{"d_shared_expert": 0, "balance_bias": false, "positions": "alibi", "init": "normal", "doc_mask": true}
Below are experts of layer 8 (counted from 0) of a mixture-of-experts language model. Rows are named router (the router's row for the expert), up (a neuron's input weights, with its number) and show model dimensions 0-159. Each number is 500 + 25 x the weight over its row's rms, rounded and kept within 0 to 999. Numbers have three digits each.
Before each expert's rows: a language model's description of what the expert responds to. This comes from a sample of Wikipedia text that the model never trained on.

# expert 3
What it handles: Digits in coordinates, statistics and measurements, plus word-initial stems like po-, imp-, app- and participles such as used, known, located.
router:496481477493541516539510494493509474504506527515512491473508486434574466506488538482541505463513495493510513456493484493496496526499490496508509510543540512531494491517559504495500491497518511473525467510486515480472494464555461506467477539555487515482512463486475484497552556515510495511470491529510532477486459514499478465491522526472488495474513505475523558509498491487503470508466481482448471536541481530508500492440498454531482512513528498482486502494538499468491487483511507
up6:482498492462484512448486457481519518488515532466504521466519490489484504488561506503476498508492495520484539467481520484486507519549503520511500522549516498497465504516464494450480471510530529512535493524482520488452498470484513517453537504492471484544462464458463508472509520492487464537467491471491502508474476488556519480531519470519556489509488477511489487519512499484490511548472508497492495488490499508511514545476516448457505512538566491498517522550511520501478500544502481
up7:533488479514524536534516501523496496511482545508446476493467459469505491496487515500505486465499465489520496479507493466499539483511498507499464538561540500518503504459532478540506481494545515482484540521477533470515537514506493478462487519499511534529495475452494522540480474524502477521499485463508450474474474481510467465489545509467528487462511499489446498511533447498528469503494504486522467524489556529497496458515496506513529491514523562501476497501508518484502497501554499
up8:558488512539539572516501537470510525499491501408502478479520480470500489487517454498530498474505460510492462477524485454498502517480510506445477495504543519517485526528525484507543498516487548534518497498475485542479488487475497453455501499507499509519492470484464528507503500480502516500471501520525486517485515555490517472477437481479495459529487513480495502532508523513518489504439539497478481548483529525474510476528467484515510504535496506494515516496511514507508508517494501
up9:494502506493483521469477485483504481534477512510457505469488452536507547510515495512524498524492521442469468478509499498481524520466503512490511494511471462481538494510487474506465449489518506517501501492483503507506461510523490512505476533451493523521554435515491494449516517507512509527517503510523513538522457537551489528478530480487543545539465477492500518516507504440523536517511473564479488518487556527514513503487483472484496535495506493492481527478470463497474463512510535

# expert 31
What it handles: The article a/A, plus is and are, and line-starting table pipes or list-initial A in tables and lists.
router:473519487508533498518511460481491496435551480503475474501527483482502505482524507521488500501526507530489461503522483439468506509474456533536476512512562448486421491538495524490488520484537516516517520502492518475486514489478495474486501497526502488525502520508444546509530519513483525541496541474463507456497496519514494488521463500510497525440497529496496548510497501495509481542487511462495490532556480533516531479457544509498471496512490513528487494477501518465490489511477495
up0:544488532468501526506490542521496552514515478463496496483500486507505508491472528514471489534451511519491501498505535491505509445486498535509452486485528472505502513507520560490449542488502482530472518520521476546497464473537572504463472503545480501469490485502472540467528474499469515525506496516501497531539533443532504481478518499461490508477490514466518487498508520472470540494466504549482488533485495501511486520472508443518485493498536505500470511503493513470499504544507489
up1:543470468514475525513476484512480519532477487509472519513548530457505512468491507513529484513511535497517506482538474499503504522458475510463458538507500515505532470517483490495477534511488510521440527536448494491505491505489517520445468570535491520499518511492497519460529522485490490482479544456465531491513501472476488504496514526461487532499502478510498545494518527481522501520470466476542455489475497498546523497471492488501524472463521488494562489514538513447501495523512501
up2:538497501503483511492513482447504524467454499510489511468503473467529524566508510459495491524513524517505476488496524464517499472479507507474485511453507509518471509469501477472508509519512480494537525516494503488510538485442508514461469501525515522504539478522480532533462457489513470523525503527439513472519505531506551499513467475515516534530466533458474499556460538480482509517469487525537467517475493477482500474500492499527475531473519526526526464502518473485457527514520511
up3:476505495471538531489479510452526504522522489542510474482493526457520444443518512522504484498465476509512546532498466529462521489483476509479484504469514505496456494463491506479532536508503484505483503490526511511503502496510499477506477541511490475525495465482516534483518426506486501517532508525490472450521463534496552456506449460482515535490519514493497547555505540479509491547509499471525498509461508541508526509493512529492529485462496489474521518517491496497493459535527500

# expert 13
What it handles: Line-initial list dashes in infoboxes and lists, plus surname and place-name endings like -ton, -ville, -ford, -ć, Smith.
router:493443503527505516494510496458442470492482486546480478468547489514537520495502533515507458480534519499434518489483476471440458510423499520525509471515502491502513487479536505484515480512546518504496497518505516470522467530575503517480483457530499511478497490535525494517540534447483506528531508493474497495536487511467501481473504512497496513486514486547492491541450509451515504487461510501473499514497485498505523501491514545482502532512507485500488517491523526482496482477488477
up0:475510499455513517497546492478489518481467481493455513504502458469453486532487517482509428490485515491507479472490439513515505497477525504517481480504528488481505487532492467494516467502502535534451521530504519487476471537465489526505498509541490513540516522521495498460559466534507515495488514518556508482541520527504503531475515518552480501500466501518496478507477500465444548486487497504530495523540453519527544491500472509483494483509531461457514538506485485492500504522481525
up1:459490423518519463478514495499470525490532512532441492489510494482505486493474535523522495485516505516488522530464500517492513520473504508504546516522500498440502490511505457502515537543483553451520494518500432485479443523506501530485510475499502514519469474507481513462491540532503472518546504484466516505500467522527475481494498553497492449485490499488542497528530547487515530468514480501458480491495533460515539490453505520475518502518499495494509480511518525499492510520500468
up2:483478511531532499536517497457521531489535492500498496486505500499536512456500499478520447466481536543465537524462428519460470496514459477513490531497501487530500423452529492530514488510519486477506522502519492464523467486491485487494511473497461549457493471543488478524493453507508485498510495490516517513501479524497503502483514486536496489506485511488520493493503521466536501527520474523467473476531517536447486516535537469525506506515515552509474528497481553512533509512502489
up3:485497504511499501503521462499449501512515494498461506492505518492513491492480539497529498514554487503450497515461543493500489484493498522499476532488478494508506470446520510495464495490501476536462504514522490554480582503509502505479462502517476472462501538497497511451523442498505494475476488499488504493486502518526468526516527464533463503505493492494474542477492535493514528490480483533467491473534515492528501488551513498481514460440505448538512478505550540536522473538513535

# expert 1
What it handles: Word-initial capital N or short noun stems that begin a longer word, e.g. N in NCAA, man in manager, member, part, form.
router:480469516508489540516474478504523506522476523499493479505511464478558481540547518558538484477533517490463472485495476512463514512475471532542501497502514476486477500511522492500452471510528454503518462502480512475521450544503482523498449471508506510447512486538502483539535521501465533504507534516462506479480534515546481481525487509494473509479499508491498551542530518517470517506525466500455482486518475510509501501494502502493464498538503486480475461515487541508534505504495441
up0:537502530523529494501471479485554491481462469553528481478484474467472495536478452494506471497483462510492491502466537510493497498532531497512547530495456518529516484490496500490499485487509474538457477508492466523541475541490502529560492468529528490463510499520499517485511496536475506492486529522472509468501515511505494496531544503507490498462475499506520541513485504482469451481504502492477454507528521525512485514444511530550504471504516497458523486545486500469523446521475540
up1:492514503495496536514487506558500535517554478457503482508465494467495504481485500504532450505486487499468512519491450531490557512479467502504475517522535530549507496520498491516517487486539486491508466523513482492458527449498476484515467537456468518476527496529511474522532512480490505557545491536441500506494468471523491455497516492531497450490472475501533497502474485478512478509501469511469513523467527509492526541489496554516523499517507509526464535499450486495526492507483481
up2:491502511539446498518515519482501501496463525486505476526512475498507495484521474513554474479485493467521471504454503514490493470497517513543490516474534534511467472487494548552473481530475457507479485575484494494530492560512530546489455499536481506504476517488514537446478489497494484484476494492510516525511469532521518467488473495476484483522536478462556507529503487464521528477473523493481519479523493553547506471476474486494510500451515525501498529487489519532509473486496502
up3:557525494473529525511514517489481493541494498514497498474513496482515516520498470499533504508519512516482456514553487544481486493511513454496479460492524466532508515455525504509511502498514436476454476501453477517488489492487533487477433466489483531485514516512486543468468531476488530493508527494460510504476500494487513463487519537516438497496482509539490516545496431504471515555525509490485511533515490507528487497473506484502510503518505539491475512561466527469521517519508470

# expert 14
What it handles: Lone space tokens, mostly in tables and citations, plus short word starts like an, An, as, Bar, e.g. "An Act", "assemblies".
router:496508500505507526472463436456532468506506520530492502501499479503522487500517496535512485459502479505453514472492548475452506488494487501527466493527542514526485500537529556494486494509526537519507466478478497482529554480553496458526480494516505533447501477516494494479559471459512511527497524458434491514488454515481507475492485537516472512524542500490496505524493479506502459538531487501472523526511478503553515493496504505495469508481547478522459503513486509489487507523497510
up0:482559480529490476501510502479541429486504494509523525488468488476436492505516506528491432505513488470535510492512480480479488511494477512491527485521526550541503505427508474490518501485481519535519502534486512517496517519483480517496469458501495501508488523536536493492471464476478518480511520498476507500535495506483478519521524474478474500508552529434530521536495465481487518500494525466470498533514519471483477477490506518499491487480544489553558476478508509493489548533503504
up1:506543513512494537477455493473498532517484533505478504527467461508487510534501490494478511489521533504528508497539509473465481472521470477506513487451492456540511493535495477509529461464528538519473509504519496472537535438534489470480508533483498489499502447508489476515506555513506491499518510486513508449507491512519478517476509511443531503503525448529503539499489489481494472523524460463472557537518495469517473508477510506483479492479524461524530478492510504497544492477549534
up2:476483511473500523471498460501493531463528519446487521478482495495501522493551463484503492499494504483490520515474543528498505493486565515513475507462518452477486476479513489490515499508583498463514486492502495517512501546530513511536533507506504480461455478526495470474521509519490516511511544523498500492503445514478458470535520487511513497509494486552498518505477480504514468449554493500503489450478478481476512483490481544583500473501495471501507506512523504471530466511516530
up3:471495479491512532469476469469551512474460509530500531538487518507547471514529495499500498488504502473495479511522515451502492499496509472533483496484483498515464511482525485470511537470456500469525499452507521488548505527511499529501487487521468509492494462508503490499545514480488508515525511510486484509469428486504508489490565528492516457492468508464506442515499493494497516505495513481526481512499520532465550491509510449488559444490525514575470513495546512497512529520493529

# expert 6
What it handles: Single vowels and short syllables inside foreign names and words, especially Japanese, Korean and Slavic ones, e.g. Se-o-ul, Na-gi, Xiao-mi.
router:454455453497531522489528475493486487484492486537470488534498460498540501526490491507517487490532504469491451468480514450459492524441525515535526495509548503494496475531505523489526484480509546496493495530475500517512480513555492510453445461522488506476528532514512487512542502461526519551523498493450545483484485522506465527526508521497483503505519536484504543489444513495479500496506490476514472506535486518502479514479475541488474522521498465556473503498497523499510513500507467
up0:535483470526507452517509494504520491491476498481508507535525435495467485534516532485520521481462487513461491500489491496495494513474535484524501504452527523549508480524526493501478466465500488517504528487462526547476484476459526479520482509488489516439493527520509496482519511480512502533514525485491496474487442558528467503516513510471522519504476535544470486526525506508457516483486479465508471540495484480469457508530462506522531485541471534530469532492536484518522460490488531
up1:480491496515534498522479485496474456460467439462469518500532502478484517491525501512545539504529500469514516476479491413485523468483457488553479475540529514505526503485497523507504517483529536526521459489491467535535478495498520529489471428518507484496515555503514555483477502525530498478523518504475470472472492483498493491508481530513504497498482542496520529503502468485502502530531503510514512507498482527448469467478492555491515492490519495539521541504512513505479491484481491
up2:492493505467432523478487494477519482513499494480489487509497444494455496508458533536483495487544479479476479445478508519502480508516517517490522516502476503500473436499501499444491529488511506495516505501447491503525484490510479507519504524530485516498532548516515498505503544526459497548509467452434504506496506577522493494498528481503497487533503496517494521501511480541467486499510538498487492468486486484526507496515507467504461540492494511521507512468542532572522514500445521
up3:470474528556542511499548529480449503511491494487475509535511470542541487480464508470519531516502536549477466516475465486491485534516500507485500517490551484514461503560514503512517503461475506429545485503473534486452495492498495491467477467514526503495487508505483483508513508477477467484494451467479499503472504491541546500476503492440510532501476520492512507506479522526463530517494466526480517506507475522475480537465532492527487532481505504489513512495473516512490529526531527

# expert 5
What it handles: Common action verbs, their -ed/-ing endings and following particles in narrative prose, such as took, show, picked up, sold, out.
router:477489508512499537523506444478521501503498534487446481489527465500517518527514525510510501456505492501489457457506488482483470528495526517545517448538533467518489470477528529511496512517483498516488493481483491468508522460501474482496494471507506539513477503498461463528528540505534530542473514473496533500494500520520448511477494546476528487482489516507487519540524482465480438542464511485480479522508481544523493517489495516510468495533534477554483471507536537484537462467512477
up0:474522442519468492502489465504486504502452501505501508527516524523516497545493514494541487459480517462493502467480498481506514488516502491514529416503465528474511518523455537485490531523508484516547455476536486537487482472500485506466503520489472500495470470519488542527526496525501540505493503470522502508527520496513474478497464503515527516495487483528492486509526478476521487540495501499481509496485511522527524510515566482547491457520489524425505443504554530474510496529493472
up1:504494513475532491525493471438467522462498528500479486506483521537480520482564474501470469509500501480481496484515469480491481515507550502513478460515547517456459482498492545519437488531485495507517486509517488469519532464500502466464442479509521514508450516488542480485453579544468502498502534504506504512479469483515476512520496487480501504515495501471466508486543540505501491518509491515501462539473546529516509493485511515523520497557503487497502500509483509501532539488515518
up2:518484521500493509523506511469476487509527528493497513525499504522500507526530513492438521468507503465457513481478522511501490474501465498500486511502530462477507499474535480502465489506522475514493489473495506517495474473537472494509475513429503492503547547503489453573480471481515500495526537497429538495515524537505467541508536554472492506487488510505543536508449502507493514488484511472501539499468499522469505526522501500462500493488536457477554477482533528469481497480499546
up3:459479541503486503530486463484501486528515546505443472481533529539489492489512487506486478449488472536478443461497510514490467534526511559510499439512512521491519486484481539489508519469502508515539499498492490459512517491452475493548528505509549479556504510497457492490463506487536512510479504497488491481489476516534485519450478467516492497485538543464518520507477478476483483534504527517492531523483501517509495520480484524499469522478522486532515478521485527468548466494508464

# expert 22
What it handles: Adjective-forming endings -al, -ical, -ic, -ive, -ary and adjectives such as American, German, British, former, public, major.
router:532454505510535513513540492502524484487503514503478476526531463476559473519491554517539453500508508462509520472480481505490503525476475525515497492504510473524458477444515551488492528522528550500534466517496483461527489504510479516478477468514540539479508470531492507528496526475502500513478528484491491441540474503487446465526467531475480523474466493498495535525494507456474499530474523526478509524520495521529501457467479483521450495517535493487494492510486520509479505517530496
up0:483546494479483538498532489492509470517550534483478486474506539489467513515485498563473501500476505497510538478538520491502529528508504537530495480478524501503530528521547523482534506502509476509477504520445477463453548467457519484464475528508507484499484508462508493501507525492513498512485507466511487503513516512495463542490485499474510488488532500460465482464531525476507468508521501495488483508466517556484464502500520490511516465450511498508539466466547455475567492480478531
up1:528459521495480541499496501467516494504523505481487530501512470552499504484525486538505479483529490510501501492476487523489474528492499485518514503447475498475454454509536477508522464559508485518512458547508517505506542458507511488487535508487480481517491511487528515504508514488512467489539544488480464499506515543563524478525457470467517520467481531487505465490504468506483516483509523423445466502452517479507516457518501494503460497502536520528499472504508526551501474518480509
up2:541510501490543512474492536463499506511497523508479434493501524474530523472463539498508512546518489496502504494528491495487478483490503478493508509501487512504515484434544476512504490472499464505492466514491485506469455539563519501519497471478529499503525520498504543531472474498528509523506496444525493500497505516502484497499540476444532529487507482505444500511484502454519526498563494527531570493481483527485487495449496513533483507488507471513488482452484556505509513474463515
up3:508490561511475475507496474440535449491508529512497475475497472494489483496527529483505503517488501491510536482428530498472568495491492500490514530506490466534462521486519482516466475521499517535479504464522494463488469530483488492513521501518494474450473505513508488529490534484465527524529498459512486481478496522503516502469492511486520466514534491491434499495500540528455535493537557511467517534520483526494466502501496516485516537478476483473491538492525471495504494561494527

# expert 21
What it handles: Subject pronouns and auxiliaries starting a clause after a comma or period, such as he, it, was, is, had, be.
router:475495522507492505513505459469516501500524500547480471519546492489508495505562518486489469491547491479460440477466514489464449492484513488473507466526515470517472448498489506487490489486530511527513515466516567488502449467516480508532479520512495452493467462506518523507513515486527509518531522520467524469499501534488513474478530510506474515499553499547462507571478518478457505523491499478457505534500476505529478491487498525520494509540537480515519519536487512487508509483476495
up0:497468531504488523523430513488522470514531509475495440507460499493528507482546505489516455496531503493478493503465538494518497478481476507494520516500513517515478473502480523483485498547483507508517536471538518485483532494479529512509465494468473519512476507516513452470510480515480477495510500521510537513540469522522526530487541544519490498506546516499513503503508485466543467438502452518444471494491508558510473474484484505515552538512483483485493475477515526551533494461480482
up1:526512518487519510476478485509494506440527486511474500508543554501502494499516460488511543489499474517492478536457491500488494517442508443477533452453530477511490496525482525500489463536531492481518508480470512505510441551532518512515470479527525551478494479479497517495499502497493493476500551492507474488487501556463515528555485521514471504533517512517492536503479541507519528473499489463471527458511506516503471548470481489511510516506471522459475511484453480490492465514499499
up2:478485478531526477508490514495496466531474508500493567473496493501484517481462519513487533471478476537516433497539502463463487488475511481510492515531472515534473493512455541477496475440516513501518540501517509470493483470509489539493484489447496442485486506549483565481528485475494470524506481502535507481521520526506544459501474525487456487495502541537509490490507486515529463494468471507501526521480505518536506508530490533454524522511507527493463515510511501533497477535507492
up3:482491495472526555455472460526488515525568516498472476485524446522460500524506495489524474522466486541515521507476477479472478550524503496511508533435487463498451494517466527513483532512509471509464464523510472536464465542468517483529478470514448545490490460533533540496500510499506529510476502479491475490516508521513475513513510477512475486509511515498502514532487506502516515477494493488493482455552492460524503486473498533519521493531498483482527506507529478504471486485506542

# expert 23
What it handles: Word-initial re/Re in verbs like regarded, referred, relaxed, plus inner pieces of foreign names and words such as Värmdö, Hendra.
router:441477486515517514506529442493529527502501461514495483515506484519514491477486541504495486437500514472478496474512523495482501498472517550522492509514519474481463493497532509477487510519541489478545467493541542478512506474510524515445505453527470524522509479476502500543521509446524507491476500475516490483501505533451510482510520539462517499495525538506447484521459536490496485503449476534491489498503518524487537519483501529532460548523491515514469510495497568479483496486526483
up0:462511485520496554504501495473450495475517484524502512486550483483497486502525517502536480459483512434519516476527511521490508493486497428490499482467473497532466464468535509496476520506536525497497538527544515495468535450519495513476501505526544539500518486496479508494484536467512521456532537486491532513449502459507530458476503554477490487480556498516492487487495477489527477509491478516530504503482515508472530531519488542514477495485506550500483467530492526478494470487522503
up1:544488473520478514495490469496446541529499515477480509519478500519462468523478520527524476508515484486505521507516430500504501469508484484484485500525496491546455478464539486472444480494533477516503500554485555541510520520480543492482463501517484501493484508546477505501453523492541507479493468513506482462492510529452510500523478536457509524533500519512487502502540507488460466535521532531484500481488475521508444565463509504524485524505483500499498507517486503485510459519481487
up2:488525468488487560427509492451477481476505487458511486554509515543464475521537535537491504477523495498538499483517505520511514521516493518486511556509508494475513482472471575460502494501513521473525478496485549470527485496487538497524507470479487501501498518490525517547480527498502486505461470497522553476472526524434470485510504549513517514490459531495477524487474492516470477501487484505503486497493488502485500514481513518514492474551484481528488534472463508526507481491504462
up3:456509494532491516493462497500541525491485508480496476534529483475478512450495473488450517512548518527528496489504465451489477502483487486463480481522536549546526483523526552512476537493529475519502457501460476512525498490542474476495494478533475538520512480489477507580479497518472442487509519507504497450488510491484540481523542530514471503492512518522483483485540516495505477487512492464495502538498484521532525536472496495510464468515487535502501488499494485481502545512533478

# expert 11
What it handles: Word-initial prefix pieces like de, con, dis, se, di, pre starting words such as defense, desire, dissolved, consisted, violas.
router:482513484493512538469486484457508493453504524560480471537511472483512489539519510511497490476490482512509525465491525507457494536459520544542496501565585491498475524493508533460492488499506525514501515525479493469507494468531505515520451530512514454489465494538500481484497498453508498517523478514480493482471471543513502485550478491499518493497535490518506499503480473506489483531480468529480518515531485473513547498436531531499441500489506492539492469504478525480502490514511489
up0:581515451535535522457520506544524503548501440492498525531514453499496515529461510467507474493466501512508455469529488525449508485477534517526482504518537480522485488507497463524514484516485494516540537512463512468478524488513514495510481507502494486483492506493535491515512458518537509469460502490512496487522562549511512483505500510495492464517445517455495473505486506493505492463505515522494522512448497513487495489508511510514477466501458505492509478517471508490537523500569497
up1:511489494505461528460539548479529520502481500530495521560481493476556475477526517505513474506448468494498559507511519510475508522462526470500459474506496500530457541492514523537513429508503444510547458514459511501500486486482490493482485483443497540502460511485461493500473487523555490496476497512510494519477526502515496478547512518505501514474526520499489489529507516485499503493500502485465506484501522498537448504510466472538494531507503505494472490553497499538523474521504524
up2:505495509477500494501499537518513454516517518542519504518520496479507531483499518503554544474503519490484471487491497489462476515488533500443539529514486528509535527482517512505482479499494481478505519510473521536536515456460493468495497499504504439535536479520466519479511535462523532518469487503511473507486487471511492479515522496490515545448501446493541464530447464500503526535474506496524563486501473516559429480498498469511509482498527538500496490476492522497477483490519488
up3:521512494488492484489535493465468458446483442479556511492470499509482445493531501495543505492502500507464535496518506536482519470540505521510486523524517504542486478495522494503496446479517503509544462522519480517495471501563526560471495512495473479483491503520510507497482525534482491547505502512473481506492468462478484513496457517474487474487513481487498486509486505554495491530515539493513522556566491520460500494501522497499453498505520460545511498520526494485491489513494555

# expert 16
What it handles: Open syllables beginning a word or name, e.g. La, Ma, Ro, Bo(logna), Mo(zart), pro, and inner pieces like p-la-tforms.
router:475499526534508552490502470485499487491495485525508524507544493474479484494501515528536511485504510505482495460503511432477502526426500551516513497490469469517482450519533512517498508476493538541494502549475489489507473460539520482488471526513514527493491507514481504511510487479497525548528487483467502472532501527514453504502545536505509479462503495479514505518504510444492447477503436482523498482518526526489484487476544515508487488500546481535503469519461511525470501547461493
up0:477476467513492505486486499486498490523474458543494506460500459533511513508470498497502482527544502492482463495464491542529485538440510528532466537490491517468504444527479481497523497526465484491551514544504489445494489503492512494521511486512490509496492496472488504512498529519521521565531471485487517498504521517497522487494495522532519456473499520540514490478462500457519505530492445501483502490522469534504528499489494513498545475522506500488516535434483464524487485517574542
up1:513506532486520503508458434503490522506492466526532520490514479518456545462495519549475461541515506461478522469501488487494461496479486521492497547566514464492478513499499496481469485503454483529507522512543486532484480532460514475453494529516519513495488471531441518483518503483541460526521497501502510502514492519463471500523546515478475501485466524489500503520486506498477500502532472561482527489506512461535464512466493493555501492492525498497537492483492481533502490480489539
up2:505535498537482505502472534474470527515478519522509509474557508485512466497446527472497496503486518529528483522471526511533472535481504521460510455453515472499495526501476505520482476456554530521446483526482518442541466480516473535526475529538474506447537460510503519511482456466490507472498498520479488434483475520476526486522518506541485492507511520512497502467487504490474461520518520478485518478479517505539526467508504506496513481491501474508536514526523488489515539497478496
up3:486501479462486450506516479507502507470490489494465523516505493479503461534514446501500508531480525493472494501490477470494530468507490485540499456494506488477488503513458474499487477480494504462494497487491480585489514498537496506426460551516489488494490545527467491539535512522530533498529527509443513502468527487488486488489521519472513490471526500533505444498499509490522521503503481464505534485489508535534512485489524508539530568466491522526504481514517456520507548528518498

# expert 25
What it handles: The word the and possessive determiners his, its, their, her, this, mostly after prepositions such as of or in.
router:519489540525532506539515469492460502487522514530463485542502501436512492545503514487508503499522552493496510494458521482469468487465531530509494492547519528511485489507520525523517540481513544508535484530494471508462497515500492496517477467487467484503512487545492504525520514470482527519482552463475487464505479506490473449509491489521520490485506489504488541517464541488493460521469517472429519513505513516544500478445482499492476505468502492508505484515433546491532506481509480
up6:487490495514487521524466520494534479496505528488471549527487526500543555517480499483515544527513494487452468475476495474500500489480505519466491487490526502477485534513474507549509510506459518479553539504504527507503505470497519498495473500484512461463529483488496467501523475520519488535432536519519455555500501533494483472501503517475509482524494544480522521495502461471480494500488485508543560461458484457523496506439483481538492539495538508505478488504476503492521501555489481
up7:540475515512488517516504537543520471458508517502512542513497496477481493536494520518520533494462545525505515480484461490518481499510505516524465500481532498488438539480497480446498455498506526498549501514486501486453511534489527492494474534488486490519498492537465488537498504422505457476497521534472540481510525492475465492532548494457493487535498538499486483481480504507514488502524512506503534502494430502521501523491516503524517502439480509442499466491503541501479487500518481
up8:512547519451490510503488493505479520520507551522494473528514511507456501520531448473504512500513457514486527535532506473495483503545492494549497493492478503489525509496505509500463536521528516499445483502500523449500449496505505450528492500535500469479504487533477494456480508514515500499511496511515503474504474540511489475472526527520469518493499536526520506473501446478473479515486537457542497496525481535485493552434464479473476524527505500503485509475460540465507525558497492
up9:457493545510464502518542499527493502456551452538526517481514476477506526524481492520554524514523463480493485516513488492518463527481503532491503501512516493511521517522546480507494536546490517481506479518495479488494492499501499516505488523469474493515538467502504492509520476518534496487485436504494502489468501467463518480518463478495499525481554543450520453537501499474537449448522476467493503508510509468523541526449516524489476499500508480493505480470497511460504526509473560

# expert 15
What it handles: Word-initial pieces like F, f, O, ex, Ch, Ho, Li, and inner ri, as in FC, Football, carrier, Writer.
router:450470507500515515483507521464516507506513470495497463521493518486541517492507529519495517504571514510511497490470551468464537471456504494513485480541532464487477499519527499491478503499471549499506491484474482454484469484505484512511478485543493508466505507515493506477567500468468532437544500480484511491498446556484531499510528508493503517451511525529443539497487482476505509480509476478455507516506507571494507485507494542539497502485479464498521514502483512493510481479501529
up0:503507515545482549480515498504537544493490494479472444497475472537464530497508473487522516475516519481462532508472463485522496433483516508461499541457521510461502517486446512546527495527520513485501496533530513509466488512514514516495493534489519490496512506478487501532465469527510524481466511543472493497492446496511493501475519510521501532490495481487502539479508489457500515487507495515471486529508524507504556469507541504540452516488520473502501477517491472530525472529443562
up1:503463499476494468504490532502491499441472454493465503521524499458457487465532495558493508493546504523472497490486506506511497509484504488551457495490529532511514512512525528518516515497504514512529484524496546467520536536469502474505502468493489470509549483521509551515526491503527505479495544427489473504493494498496547429520502498531503506543508522535511506512511468486471542474488474460488464522533494485500493506480479553486488500490515501492504509480480469461540464515466476
up2:488510505515483498507515510526532480520508520472467486498501506460487509471509483511502497478494537497516496466463488490553530480438475514472543505487520499513450477508500485512506499470489530518507495552483498524465532444477547491494480516538443510467499472505487479458471491529500528489511479509521488483468543504510514480542478474504554527509523521528483505484511488464482516493511447473476529517549524485508470486528469500486536516452556513507557490488546514493517519536507479
up3:483469543497493472514562524477543485480506471488478480505536471504521532526524528496463500474498555515465535529522459482494483498501525469490536527460491517479477463515554506508484517538502494485474478472530489461510528523536452561545515467517510521518502491500499529462482458507506530488505512461520508473505502513493501477537512507492508507467515488517434507501449499469527486513484515531478470471502478472481542496537509533479485500502470475503499495496504476489473533510460519

# expert 30
What it handles: Final pieces of place and institution names, such as York, City, Street, Surrey, Hollywood, Broadway, plus Best in award categories.
router:494468501527488529497546496478484486467493504539466463542493454467572523548507537503512448495533515487442510479522489458456441479449510539515505509492517475497466470491493560510491499496524535503532472538532537474525504495509485519484473466519485502448512508516495502515538499475512550505474520493464508498497472497488456495476491532484518501472505525510516522532471505478492464495506507484508527510500500519509488490475498544495472540519500500513476516478500516497473501466540511
up0:512506499515484530497484485484493493535524483524543519520475488488535515497546548500523489529473487498504473500502485518503494463503472483470476535500484473479516511457521527475480521484544527488505515540487515478538533475525518480476442474524516526516541532455458523478496514501553495488517491474487508518458498493500530478516487525484491476420506538482518490482501500499493503497512531484505442493468473523548491513509527489495435507469521474486529474510450514519532513446504533
up1:487507507477468500493509513499503455485493503516515504473471506485556489509515492476513511477497517517444532475505471511508516502509515494500512524495473467523503504505482500548503520498510450488491504488495497459475536537506556470509532506460453539471519457520478490499518536501543514473461505477459514502539413481518489433495472532500544482500494562550498509513497499504499471483504524509570462467531470517520505485492495518526481527534470504489492512508496535515501485480487486
up2:557520517510486478519492495525468490504480534520448492506516474511517517528513524510507504479530551496494532458507466491442481530494465506495540535514498501514484508509506522478538476460505489479476465497497533518508500488521502506514461436455490489491531516523539560472539500501502497464529493491446558502531496504491487517518473490502506498523544537483499506535510475483465511492501468498473448509511519523527437506537490529456473508539480513487484475478487511475475490479516483
up3:485495498524508497504494514514469507457490489473537458548527484521512536490526553531517508506532476483468524493430487492484489520506487511491492534514553461483499472506495519458481464502490488466510555520493493488530497502546522527505470458486513511469479475464515482553507507473537502483503529470526518514493477504492531500486503529513460523433530478492514490497461493490549527491550528514507506519498492520507488495447511498464451542478514490489507488474473504513534514464549502

# expert 17
What it handles: Pipe separators between cells in stat and results tables, plus semicolons, colons, dashes, bullets and slashes delimiting list fields.
router:488469509502498536504507465489520465499536512475433477509528501454535514516526543487489482495534539517460490468494521488449474517444513523521507455517531488509513497522515492498481494464527502512522463522468519509502477517484540453489503511549515504464511474509472529500527503452542528460476506507432514507514506490507464503515477508484542486510492550470525510539505537480471461482504497501483515559521526523536483478504526525500478516507468508532505474484470496495526491519496493
up0:495508501507479509504471483474489477486492496497433514494461470510508497495476494516457463500517551462543489499535501492474467477490487489563503447468497504483447477530521492547515513523545512467472459487471527501526491448479491518500544493468516507512517469563494470483538494479505488559480544499507504513501456525488496526511486515520509563513508520492500511497479525520516522510500492473478496479508519539504542503458524470539500480554487505526533515489497491510483522507473505
up1:516526498452491488453537485512513428485486460495494497527500534500515493507516543537479495480478501462476527456447484553514512507522531499521511521545511495514534507511528498487508518457489522507489486517487519539481495496506494529517458513491471545509512467517472513496509522446532503499487551475538488530487496495514506465516481463465497481518513484495536529527501500510531543510499498513494424477466458502525484496464499461483487473501539529517477522528491484466526463498506534
up2:510468496527463488475491543516489485530527495464508486417504510517496518535479511503520493493541509467516518526493447483496490498483472529521514502501484496451462521506497535500480490519496576534468522492487510495510521509471555563496442509527506523507466458542497496488470479464520493499513545495501467510514476482498519500499513512476511531494499481478513483493494519492463475512501493447518516543502504523558517504506542528479415492503507487518480498490469519516499513487502517
up3:481469491473529559533482496496529473462468504524469495477495499455504475531476501489519465478456478520478519518472529512507492504476459485488472516486532471535485535511535494510475492446485463539527523475526519489476481469499538505504502543519514474496494471460546523529536496471531556504509526501538502476535460510516520509498458523487531479506491488512541493526500463470533473466522483464510546510487513482522526522478511507514470510494493525497532511507518498527476545455508474